{
  "n_experts": 64,
  "d_expert": 64,
  "normalize_top_k": true,
  "n_kv_head": 10,
  "optimizer": "muon_variant",
  "lr": 0.0108,
  "dataset": "wikipedia_en"
}
Below are experts of layer 5 (counted from 0) of a mixture-of-experts language model. Rows are named up (a neuron's input weights, with its number), down (a neuron's output weights, with its number) and show model dimensions 256-319. Each number is 128 + 24 x the weight over its row's rms, rounded and kept within 0 to 255.
Before each expert's rows: a language model's description of what the expert responds to; "comes before" lists some tokens at least twice as common just after its tokens as in all text. This comes from a sample of Wikipedia text that the model never trained on. Tokens count by the router's weight.

# expert 51
Description: Final pieces of common nouns, often suffixes -ation, -ers, -ings, usually followed by of, and, in: allocation, Entrance, aggregate.
comes before: "of ", "and ", "in ", "for ", "to ", "("
up0 [128 102 138 131 104 154 120 119 121 110 127 156  90 128 107 132 121  62  91 111 104 173 112 141 128 137 112 113 128 127 166 131 141 178 155 117 129 125  86 116 169 171 103 130 133  94 125 142 132  97 145 171  94 120  93 113 104 135 152 109 161 131 115 139]
down0 [101 112 131 153 146  95 108 145 115 106 145 129 160 124 165 165 132 149 137 113 139 120 111 161 133 145 177 106 134 139 178 135 137 115 154 115 178 135 129 135 174 123 124 128 151 113 125 135 151 118 110 133 154 111  98 147 159 132 119 123 125 131 144 105]
up1 [154  98 160 144 157  90 129 136 112 106 112 149 156 127 145 155 138 137 147 121 154 133 143 118  98 123 105 130 125 119 118 171 153 141 118 113 123  78  83 101 105 107 120  87 122 147 161 124  92 101 114 118 124 138 185  83 153 135 156  61 142 144 146 142]
down1 [122 138  79 112  94 167 114 116 123 139 123 145 107 130 100 120 113 136 109 150 129 118 136 105 147 168 162 155 147 159 149  17 120 133  78 132 165 150 141 115 112 103 106 190 136  84 121 146 182 151 137 142  92 144  96 185 122 139 155 166 159 100 143  94]

# expert 56
Description: Common nouns, articles and pronouns in running narrative prose, such as years, the, It, There, million, band, before of/was/to.
comes before: "of ", "was ", "to ", "in ", "and ", "with "
up0 [147 115  94 118 147 112  80 172 114 119  76 134 112 151 132  98 124 109 113 111 119 156 121 130 148 130 174 109  86 122 104 149 136 149 134 128  98 174  97 163 153  74 136 103 101 144 137 134 103 116 147 129  87 123 148 163 105 157 121 112 115 163 128 152]
down0 [127  73 106  86 118  97  88 115 165 113 144 144 119  54 132 137 123 123 124 121 148 178  90 127 194 119 138  93 149 129 121  61 115 121 145 101 180 102 132 153 115 101 159 165 113 157 141 163 117 139  95 127 120 141  98 128 130 129 100 101 159 161 156 164]
up1 [122 167 124  91 170 121 123 161 142 111 144 162 137  91 156 120  93 112 147 170 144  91 123 117 141  65 142 147 151 118  90 129 112 103  80  94 131 128 157 128 124 138 156  84 131 146 128 140 151 117  98 141 130 121 161 117 127 138 119  97 117  82  92 135]
down1 [165 102 141 122 110 167 138 106 139  92  98 121 128 133 115 131 117 140 118 141 147 110 110 129 120 130 132 123 142 158 129 108 138 172 171  90 128 136 165 112 163 164 136 135 135 141 116 136 160 146 138 126 134 127 134 198 114 123 144 116 151 160 108  76]

# expert 3
Description: Opening words of sections, sentences and list entries, e.g. See also, However, During, Preceded by, plus table divider rows.
comes before: "| ", "==", ": ", "|", "by ", "by"
up0 [101  71 102 127 124 101 131 119 143 115 100 100 162 142 132 109 134 133 136 142 134 127  86 123 138 116 131  63  86 129 115 111 101 104 119 144  92 100 122 140 132 118 116 127 118 152 153 135  98 108 125 126  75 129 138 147 139 107 131  97 167  92  89 148]
down0 [150 100 170 127 126 144 115 159 134 119 141 122 133 136 153 137 136 160 146 114 156  99 135 152 150 159 109 115 129 176 138 129 157 119 128 168 154 183 124 129 129 149 140 125  58 167 138 108 151 103 143 147 156 134 173 177 140  94 136 138  85 151 129 127]
up1 [167 165 171 111 100 158  96 150 129 127 127 118 139 134  98 105 112 177 128  98 124 152 141 139 125 142 148 133 117 127 120 119 105 134 147 164 112 119 149 136 163 157 122  91 105 136 127  98  98 135 123 156 106 122 112 143 101 112  91 101 118 126  95  87]
down1 [113 123 178 158 143 140 107 133 113 156 104 139 170 149  86 119 156 139 162 100  71 153 177 103 170 104 110 127 117 130 116 176 109 130  70 120 106 134 166 154 107 115 148 159 125 187 156  82  79 121 139  96 117  88 153 101 145 137 171  98 145 125 134 107]

# expert 19
Description: Prepositions and determiners in running prose that come right before a noun phrase, such as of, to, into, the, their.
comes before: "the ", "a ", "his ", "their ", "her ", "first "
up0 [143 135 122 156 129 120 137 111 141  97 134 160 131 116  97 105 160 150 131 124 125  93 129 137 136 129 126 110 164 114  94 107 121 122 106  93 142 120 121 143 128 117 126 157 105 130 111 112 148 115 158 152 154 105 144 144 157 140 115 130 118 144  80  88]
down0 [158 142 180 122 150 140  94 156 129 149 111 106 102 119 146 119 113  86 159 156 182 140 129 145 167 132 118 127 141 118 132  91 171  96 155 115 122 139 143  82  87 147 124 112 105 150 121 174 131 130 108 125 107 150  82 133 103 179 182 139 147 130 141 131]
up1 [127 121 133 114 141 134 122 125 131 100 107 137 112 119 149 107 133 125 124 163 176 108 158 118  91 115 180 132 149 131 118 153 159 128 142 131  99 144 100 120  97  98 145 110 106 165 112 109  86 128 151 182 122 136 167  88 117 118 126 111 132 106 154 109]
down1 [129 158 124  75 115 172 133 112 147 123 108 158  86  78 124 121 127 137 130 118 120 140  79 116 126 153 160 114 132 159 123  99 123 119 139  93 131 155 179 122 124 173 103 126 146  93 110 130 126 111 135 122 142 115 133 158  74 110 121 150 125 123 168 136]

# expert 60
Description: Final letter pieces ending names or words (Ooi, Retegui, apiece) and zeros or short cells in football and election tables.
comes before: "| ", ".", ",", "|", "–", "; "
up0 [ 88  98 117 133 116 138 131 131 102 116 109 188 108  98  90 132 102 127 137 106 114 148 159  93  93 133 111 113 152  96 102 138 145 119 116 128 151 128 113 121 131 140 147 111 120 149 116 116 142 135  98 139 181 151 111 117 138 108 109 149 147 119 112 130]
down0 [ 90 114 132 101 131 137 142  97 137  82 140 159  93 149 175 177 127 137 130 127 136 135 102 124 114 113  74 124 121  97 126 150 124 115 112 142 133  89 119 139  97 128 173 136  87 144 143 152 119 158 109 153 155 145  99  98 119 173 129 129 128 117 153 102]
up1 [107  84 168 141  66 150 125 114 137 137 113 145 105 125 112  95 130 125 104 132 148 138 180 142 146 111 108  89 107 120 127 143  84 133 145 126 144 164 164 166 107 150 141 187 130 114 169 157 100 201 147 115 109 140 110 145 126  91 144 161 116 114 130  86]
down1 [156 142 142 109 127 162  99 151 136 141 146 134 185  86 120  90 138 117  96 126 108 131 153 123 112  98 119  80 161 128 142 122 126 155 134 114 140 101 139  74  64  90  87 111  88 140 113 101  91 166 132  95 150 150 133 144 155 115 148  94 131  88 140 132]

# expert 43
Description: Abstract nouns, -ation/-tion endings, adverbs and sentence-opening discourse words in explanatory prose, such as name, often, However, According.
comes before: "of ", "to ", "==", ", ", "in ", "for "
up0 [114 146 124 145 125 162 102 150 118  75 144 193 165 133 155 139 130 145 106 107  87 178 148 143 144 125 176 163 162  88  75 110 144 108 130 182 187  94  60 151 148 160 137 150 139 138 120 148 188 118 114 140 123 106 105 110 140 108 136 143 136 122 126 113]
down0 [135 163 127 126 148 137 134 159 142 175 173 143 115  97 156  69 115 126 117 102 119 143 127 169 125 134 148 146 124  70 117 123 123 140 171 120 166 125 109 140 120 144 160 109 137 102 154 107 140 147 130 117 116 100 151 145 129  91 149 128 106 137 103  78]
up1 [107  97  93 159 102  74  94 158 102 129 139 147 122 112  87 102 103  83 116 135 129 124 113 133 118 142 161 136 109 128 118  90 152  96 123 135 153 109 102 122 148 109 117 133 115 140 140 114 118 100 121 154 108 109 123 140 137 127 113 124 105 152 142 115]
down1 [119 144 122 154 121  88  89 131 132 111 133 145 154 135  97  84 151 126 135 100 154 106 125 135 138 125 123 115 127 151 128 172 122  91 136 137 125 124 182 106 130 100 123 129 146 130 103 119 120 161 152 142 120 151 135 160 123 114 149  74 144 132 155 147]

# expert 63
Description: Last piece of a word or year directly before a comma, period or line break, e.g. memory., Believe., 1977, Verde,.
comes before: ", ", ". ", ".", "\n", ") ", "; "
up0 [138  94 132 120 123 176  95 117 118 146 135 125 125 149 151 131 122 101 143  99 121 175 131 100  98 104 135 107 123 100 132 141 155 134 149 159 140  69 123  76  82 126  86 139 141 141 108 121 100 158 154 160 125 116 111  94 107 100 112 146 147 105 149 138]
down0 [138  82 174 119 155  98 129 134 115 121 138 105 163 117 127 203 127 130 164 178 100 132 114 140 138 108  78 122 119 105 103 130  87 105 147 137 152 112 126 129 114 141 162 125 116 104 136 125 104 123 163 112 170 125 121 122 163 142 142 122 143 125 139 140]
up1 [167 104 130 167 114 172 100 169 149 118 120  92 134 126 158 150 139 118 103 116 104 129  95 131 111 146 134  94 117 130  88  99 163 111  83  94  92  95 145 136 110 134 117 129 145 135 152 135 134 118 134 165  68 127 134 114 142 128 108 177 163 114 116  94]
down1 [ 84 108 158 140 146 136 139 124 135 132 120 122 174  86 126  83 156 118 135 130 143 148 120 145 121 159  93 171 166 106 131 124 132 122 165 106 143 147 123  91 125 155 157 131 134 115 122 111 104 130 164 120  95 174 128  77 141 136  99  99 122 116 167 140]

# expert 59
Description: Final subword fragments completing a word, such as -ing, -er, -tion, -ology, as in browser, accountable, budget, often in taxonomic lists.
comes before: ", ", ". ", "\n", ".", ": ", "'"
up0 [110 145  83 143  95  85 130 158 141 122  64 174 131 132 134 127  69 122 136 113 137 121 137 134  97 149 112  89 116 177 127 143 126 107 103 128 137 107 180 130 119 103 127 135  93 117 128 129  80 163 124 109 132 144 128  72 141 158  96 125 151 126 134 157]
down0 [117 115 135 156 132 150 142 119 131 133 126 119 147  96 155 122 122 119 141 142 156 117 100 115 124  82 158 109 149  69 117 152 153 112 126 131  62 112 147 133 105 121 165  97 138  98 131 119 120 106 147 129 137  95 130 136 143 136 158 158 127 104  80  91]
up1 [118 140 110 144 103  93 158 146 117 129 163 137 145 153 180 177 143 123 109 157 109 123 155 112 152 138 145 190 159 123  82 123 161 141 124 132 168 109  95  96 108 124  82 123 136 118 154 123 138  93 158 110 132 116 131 126 140 106  93  76 139 113 100 144]
down1 [159  97 144  93 134 133  85 127 143 174 181 157 134 180 140 140 152 170 146 123 102 122 121 113 128 174 125 101 135 124 141 101 136 132 129 129 146 118 117  99 121  77 135 117 125 146 109 124 145 178 190 125 159 118 120 121 131 168 130 143 141 119 114 135]

# expert 12
Description: Numbers and year pieces in results tables (1917–18, 2019–present), and nouns after ordinals or adjectives in sports text, such as position, day, season.
comes before: "| ", ", ", "|", "–", "; ", ": "
up0 [133 139 134  96 155 153 167 118 162  75 156 150 132 139 122 156 154 120 111 136 137 139 153  78 118 118 124  99 128 139 165 113 142 168  94 158 116 109 139 116 127 141  98 120  99 128 163 118 173 125 133 112 104 137 123  94 129 184 155 113  81 157 133 162]
down0 [117 133 164 157 135 138  90  78 100 102 104 176 155 121 126 132 139 131 110 151 167 106 102 144 134 116 132 141 130 121 170  63 103 123  80 127 118 182 139 155 138 141 142 102 132 132 115 146 142 142 135 155 153 165 105 163 142 112 141 129 136  77 112 120]
up1 [146 138 111 118 105 146 113 135 143 115 118 180 105 138 159 110 108 156 119 168 160 121 119 109 136 102 108 113 147 114 122 106 144 104  56  73  91 111 170 140 131 134 115 129 121 105 138 175 114 117 151 133 109  93 106 125 152 114 153 119 108 136  88 140]
down1 [109 184 152 151 117 148 137 116 105 154 123 141 137 146 116 121  95 158 153 177 110 101 133 185 139 146 140 139 177 156 130 121  79 143 159 155 110 177 164 178 137 136 146 143 183  94 109  96 132  98  80 139 132 114 133 113 118 143 124 131 149 136 130 144]

# expert 50
Description: Month names and single digits inside dates, list entries and timelines, such as September 1904, June, 1 to 9.
comes before: "–", ".", ",", ": ", "201", "202"
up0 [ 94 110 130 126  85 171 135 141 107 144 135  87 112 114 164 133 108 146 111 146  95 110 114 118 146 158 102  83 105 156 120 132 131 154 180 177 100 109  55 113  84 155 125 102 112 125 124 131  99 128 130 121  94 167 110 116 107 129 160 148  83 125 109 122]
down0 [141 135  96 132 146 138 144 165 113 132 153 151 172 134 138 176 111  84 117 102 119 103 104 137 177 147  97 108 140 165 132  91 142 138 165  86 115 101  91 112  81 156 140 126 146 111 132 172 148 127 140 122 145  92 122 112 103 142 136 134 107 134  96 122]
up1 [123 136 144 119 151 129 154 111 111 167 144 125 115 151 142 137 138 126 152 101 126  85 142 133 112 155 139 143 119 122 131 110 116 129 101 128  91 107 137 112 166 116 144  95 138 121 119  95 150 111 161 110 151 124 123 133 105 135 162 132  95 139 140 132]
down1 [ 75 137 123  99 139 151 105 124 130 120 131  91 162 135  87 173 159 126 188 135 118 136 166 133 118 177 131 162 126 106 119  95 125 165 108 108 135  98 143 142 171 111 105 138 164 123 115 109 159 140 161  82 146 128 126 166 148 139 179 133 126 145 123 108]

# expert 31
Description: Verbs, adverbs and nominal suffixes following is, was, are or to in prose, such as began, found, also, -ization.
comes before: "to ", "in ", "and ", "of ", "by ", "a "
up0 [155 129  63 128  93 137 102 135 153 119 131 129  86 121  82 117 130 154 142 124 133 192 149 158 107  95 112 120 128 142  95 159 121 120 146 108 184 109 160 161 170 149 162 149 190 140  97 148  85 138 115 173 152 128 115 165 103 142 144  74 174 103 128 133]
down0 [146 177 143 106 127 128 170 109 144 125 107 119 182 123 122 115  98 143 134  96 138  87 134 105  71 143  87 137 137 119 115  43 123  92 149 148 141  51  93 122 103 123 135 127  93 113 121 102 144  91 155 170 174 123 127 159 132 116  80 137 141 154 124  81]
up1 [117 135 139 140 130 126 142 114 137 143 166  93 104 133 171 161 176 123 112 115 117 117 130 123 161 133 118 112 151 139  90  89  95 115 120 170 143 139 132 125 177 134 112 155 131 107 117 109 116 134 155 146 103 118 111 171 101  98 141 141 106 119  86 142]
down1 [106 142 175  90  86 137  65 115 106 133  93 115  79 152 138 148 178 123 105 173 122 112 124 145 138 124 120  94 118 170 113  56 131 116 114 143 136 176  77  95 143 152 115 132 132 148 124 112  81 126 152  83 122 126 109 151 174 117 119 147  86 139 152 174]

# expert 27
Description: Prepositions like in, of, on, during, within, at, for, often in sports season prose, e.g. Attack on, with the Rangers in.
comes before: "the ", "a ", "his ", "201", "200", "their "
up0 [126 123 134  89 134  94 134 148 146  85 119 113 145 118 138 157 129 129  74 124 139 132 153 166  98 120 152 169 120 130 174  91 159 154 140  98 185 161 161 104 121 109 130 118 131 162 153 147 141 153  86 115  99 131 137  94 120 109 147 131 153 118 123 121]
down0 [100 148 101 134 144 133 119 122 124 137 134 126 106 153 150 118 132 158 136  84  94 102 127 116 100 137 125  98 143 138 129 184 126 146 138 143 106 105 138 153 117 149 153 102 130 145 174 149 113 178 129 125 147 103 128 128 123  85 131 122 132 138 135 122]
up1 [127 137  75 142 104 106 144 111 149 151 132 180  95 127 109 151 154 131 161 120 129 101  86 147  98 122 152 128 132 106 154 127 116 113 136 107 117 105  97 119 158 154 101  98 134  88 146 103 136 110 119 115 159 138 125 143 129 157 122  77 104 146 126 145]
down1 [145  95 148 130 114 126 108  97 126 158 151 117 171 139 113 151 133 128 123 112 146 171 138  92 105 114 179  69 162 154 138 172 115 123 160 101 154 115 117  93 134 191 121 138 153 180 127 130 116 180 145 143 101  82 100 128 127 137 146 111  77 124 148 131]

# expert 57
Description: Line breaks, table pipes and number cells in tables and infobox lists, plus surname endings like Hajiyev, Lapierre, and Born, Died.
comes before: "- ", "| ", ": ", "|", "o ", "/ "
up0 [124 119 133 123 131  97 107 134 110  85 135 136 170 100 153 147 124 136 122  92 180 122 120 152 126 154 134 135 170 113 158 116 108 171 134 149 136 131 165 128 130 112 111 144 131 150 143 122 134 160 145 151 155 169  89 115 169 107 110 148  85 101 118 136]
down0 [108 141 148 172 138 130 116  76 172 154 111 138 124 112 139 133 153 117 144 163 136 120 167 118 105 127 113 115 143 176 145 105 136 114 129 122 131  72 184 129 120 103 149 162 104 132 126 136 146 129 113  91 103 113  79  66 136 122 152 139 140 126 124 146]
up1 [131 157 161 149  99 126 139 167 119 152  94 113 157  73 176 167 137 106 114 112 120 162 118 137 152  88 109 122 131  86 129 151 139 117 104 119 148 122 122 149  89 106  88 157  95  93 101 156 134 105 160 148 116 137 149 154 125 135 142 121 116 129 161 158]
down1 [140  93  79 109 129  93 134 156 139 109 136 122 142 116 115  84 180 110 205 135  96  64 118 112 143 104 161 146 121 124 119 138 145 131 129 139 131 137 114 124 140 151 101 106 148 163 144  79 160 155  96 100 142  89 172  94 175 115 142 164 126  87 128 136]

# expert 20
Description: Line breaks, section markers like == and ===, list dashes, coordinate symbols ′ ″, and word-final pieces of foreign names.
comes before: "- ", "\n", "\n\n", "= ", "N ", " "
up0 [154 172 140 101  97  96 139 171 134 141 103 121 121 101 136 148 127 113 172 107 129 129 186 117 123  93 126 148 136 156 110 147 103 143  98  91 129 146 141 115 112  91 112 172  99 116 122  97 150 127 108 138 150  98 114 111 100 137 168 117 139 116  89 167]
down0 [142 167 172 154 145 125 113 143 116 121  97 111 174 114 123 142 131 111 146 111 147  67  93 143 136 135  89 116 117 102 157  61  80 155 117 141 119 109 155 111 148 122 150 132 124 126  64 163 131 129  91 152 152 142 127 162 119 111 174 131  83 107 112 172]
up1 [143 119 141 116 126 114 140 187 110 165 129 106 150 126 144 155 148 117 148 114 108 136 120 110 147 148 145 140 113 184 129 106 130  92  92  88 114 147 156 124 135 156 138 127 142 108 151 142 152 112 102 144 130  99 139 140 110 122 125  98 119 131 105 151]
down1 [137 110 127 139 147 161  87 135 119 116 113 169 132 131 132 127 102 151 102 130 109 157 153 113 128 143 113 163 153 141 114 137 123  90 150 167 132 119 101  69 144 114 165 143 156  88  94 107 138 106 121  95 122 156 130 146 130 134 120 114 129 103 124 134]

# expert 39
Description: Endings and words forming adjectives or name parts before a noun, e.g. Archaic, Revival, Baroque, British, German, York, -ville.
comes before: "and ", "(", "in ", "was ", "=", "is "
up0 [134  83  87 160 126 154 147 118 129 141  93 133 136 158 139 135 104 100  98 124 114 116  81 125 131 121 134  79 127  89 118 114 133 152 122 128 127 144 137 140 133 163 137 145 115 125 143 130 108 101 170 143 133 164 125 134 164 141 153 147 159 121 159 121]
down0 [142 114  67  94 178 122 187 171 130 134 137 105 155 142 138 116 137 125  85 109 152  97 116 115 125 125 101 147 144 141 187 179 136 147 162 152 125 163 105 142 141 143 142  95  71 153  73 152 158 130 177 124 153 155 129 116 127 143 126 157  94 120 108  93]
up1 [145  75 151 111 112  94 159  81  89 111 124 167 135 146 122 144 139 144 184  88 138 146 140 124 124 163  88  87 149 122 134 121 123  77  84 155  72  99 151 103 120 124  95 137 123 162 110 134 127  97 112 125 174 136 105 174 148 116 172 134 165  97 160 121]
down1 [ 77 143  94 130 119 155  91 126 102 141 140 147  99 128 108 112 100 122  72 123 139 120 158 140 163 100 135 114  73 144 139  98 145  97 132 145 158 129 104 135 123 114  98 159  92  94 132 130 148 153 114 127 145 129 136 145 118 151 105 135 129 128 134 125]

# expert 33
Description: Paragraph breaks, the byte-order marker, and two-digit minute or second numbers in geographic coordinates, e.g. 41°08′56″N.
comes before: "| ", "- ", "= ", "′", "″", "=="
up0 [115 162 172 125  87  97 136 168  66 100 117  83  91 154 146 105 112 163 112 135 151 127 154 122 101  99  93 106 163 154 116 121 125 155 168 127  75 127  99 148 147 147  98 128  91 139  99  96 101 100 158 160 133 127 137  82 103 105 115 123 131 104  99 111]
down0 [131  91 118 140  91 122 134 133 119 154 124 119 110 107 107 106 112 100 137 126 135  73  69 127 114 129 128  82 171 160 112 167 138 152 129 143 108 106 145 122 113 115 113 147  81  72 144 116  46 161 115  64 121 159 140 158 122 132 140 134 140 141 105 149]
up1 [145 121 168 126 149 115 107  90 146 111 118 116 135 111 125 146 145 146 113 122 152 160 177 123  94  88 137 111 145 136 114 120 123 157 103 119  74  78 123 148  91  95 138 140 125 122 118 103 165 141 120 114 118 117 118 133 141 129 148 162 113 164 123 102]
down1 [109 130 167 134 120 112 134 132 139 139 133 135  85 128 125 107 119 138 120 110  92 139 164 129 135 127 130 189 141 158 152 142 107 171 104 134 141  99 135 103 149 122 131 151 130 170 138 130 145 118 124 136 140 135 126 117 108  87 111 134 116 126 107 132]

# expert 41
Description: Finite verbs after a subject and clause-linking words such as has, uses, lends, when, during, while, including, because.
comes before: "the ", "a ", "he ", "that ", "to ", "it "
up0 [139 164 163 172 132 117 118 128 102 137 119 133 117 146 168 100 159 116 151 117 104 140 126 115 117 151 130 117 105 144 110 115 163 152 148 148 180 156 135  99 130  96 142  80 134 134 140 123 103 132 128 111 163 118 136 155 118 105 131 144 129 129 141 102]
down0 [118 166 126  79 111 158 160  98 111 131 106 100 139 155 161 135 137 138 103 115 108 150  82 140 116 143 106 124 102 157 100  96 139 143 146 126 143 110 129 137 129 149 129 138 148 112 135  92 111 104  77 127 142 115 151 109 159 152 123 146 112 159 100 144]
up1 [145  95 143 144  90 131 114 155 129  74 135  89 134 154 152 144 126 138 131 139 134 144 133 128 113 103 127 146 125 103 127 128  88 129 122 132 134 146 156 137  78 116  87  70 155  88 131 135 150 155 112 127 136 136 145 121 143  80 115 149  90 150 122 140]
down1 [113 132 132 164 111 138 169 110 160  92 128 103 114 125 120  95 144  89 109 159  93 131 147 143 124 146 154 117 171 152 148 205 124 141 107 122 142 124 158 103 131 123  83 109 108 134 118 104 106 129 103 137 135 174 143 100 113 133 112 178 102 129 132 134]

# expert 10
Description: Colons, semicolons, opening parentheses, dashes and pipe separators in tables, stat lines and lists with numbers, e.g. "Gold: 49.8K", "| 34 |".
comes before: "| ", "0 ", "1", "|", "0", "2"
up0 [140 123 117 150 139 130 163 134 169 117 109 190 126  73 124 141 157 102 115 125 100 137 150 116 128 157 116 131  85 121  93 139 109 170 123 150 112 137 140  80 166 118 109 161 113 154 136 137 140 143 142 158 148 123 156  98 110  91 138 129 116 102 104 130]
down0 [ 74 122 142 154 109 119 118 124 118 197  97 114 165 109 141 163 128 150  98 131 118 113  97 145 146 150 130  94 123 184 136  91 149 113 145 122 120  89 136  90  91 203 124 135 140 174 120 126 146 146 155 127 134 105 139 121 135 111 129 158 118 114 102 127]
up1 [140 128 141 130  97 146 114  92 165 112 142 102 152 107 134 164 149  88 134 121 163 156 130 158 122 103 108 170 148 162 152 139 127  95 163 178 135 153 176 103 179 144 145 109  99  84 128 101  96 148 121 124 146 153 160 123 143 149 138 140  94 104 132 102]
down1 [181 154 142 153 115 139 124 145 170 160 138 128 111 145 117 129  87 151 121 172  90  95 145 113 124  96 115 156 116 137 129 172 128  93 130 102 159  98 101 116 111  87 123 136 138 161 158 121 121  41  99 145 144 131 134 133 119 123 109 110 147 162 127 132]

# expert 45
Description: Final pieces of foreign or unusual proper names, e.g. Bonn, Yemen, Srebrenica, Jinja, Kohn, and the San in San Francisco.
comes before: "| ", "(", "and ", "- ", "was ", "|"
up0 [145 169 175  99 183 134 114 121 132 111 123 140 114 112 148 173 112 170 109 109 139 134 155 117 120 119 157 104  93 125 115 157  95 140 125 131  99 138 150 137 109 103  97 126 111 115 124 102 116 154  96  83 184 122 154 128 160  93  93  95 171 154 100 124]
down0 [108 127 128 163  87 114 122 130 142 100 152 130 117 124 128  82 144 116 142 126 108 125 123 150 129 137 122 105 135 162 129  73 144 100 132 106 112 115 167 136 138 156 169 153 140 121 103 129 125 113 118 181 101 109 105  92 108 112 114 151 134 105 147 114]
up1 [111 117  99 118 123  88 115 119 114 116 116 134 178 171 128 119 133 128 116 129 152 104 122 123 147 149 121 148 130 103 136 171 175  92  86 123 139 118 128 135 101 109 145 171 151 142 153 107 174  80  82  91  81 108 122 158 125 168 127  79 136 125 174 161]
down1 [123 128 135 162 130 152 156 148 116 107 127 156  99 104 122  99 133 110 126  98 100 166  84 111 107 113 132 177 129 164  87  90 128 127 123 153 121 144 124 114 166  94 129 147  99 105 100 154 110 168 184 126 154 142 133  93 147  89 120 175 152 110 114 101]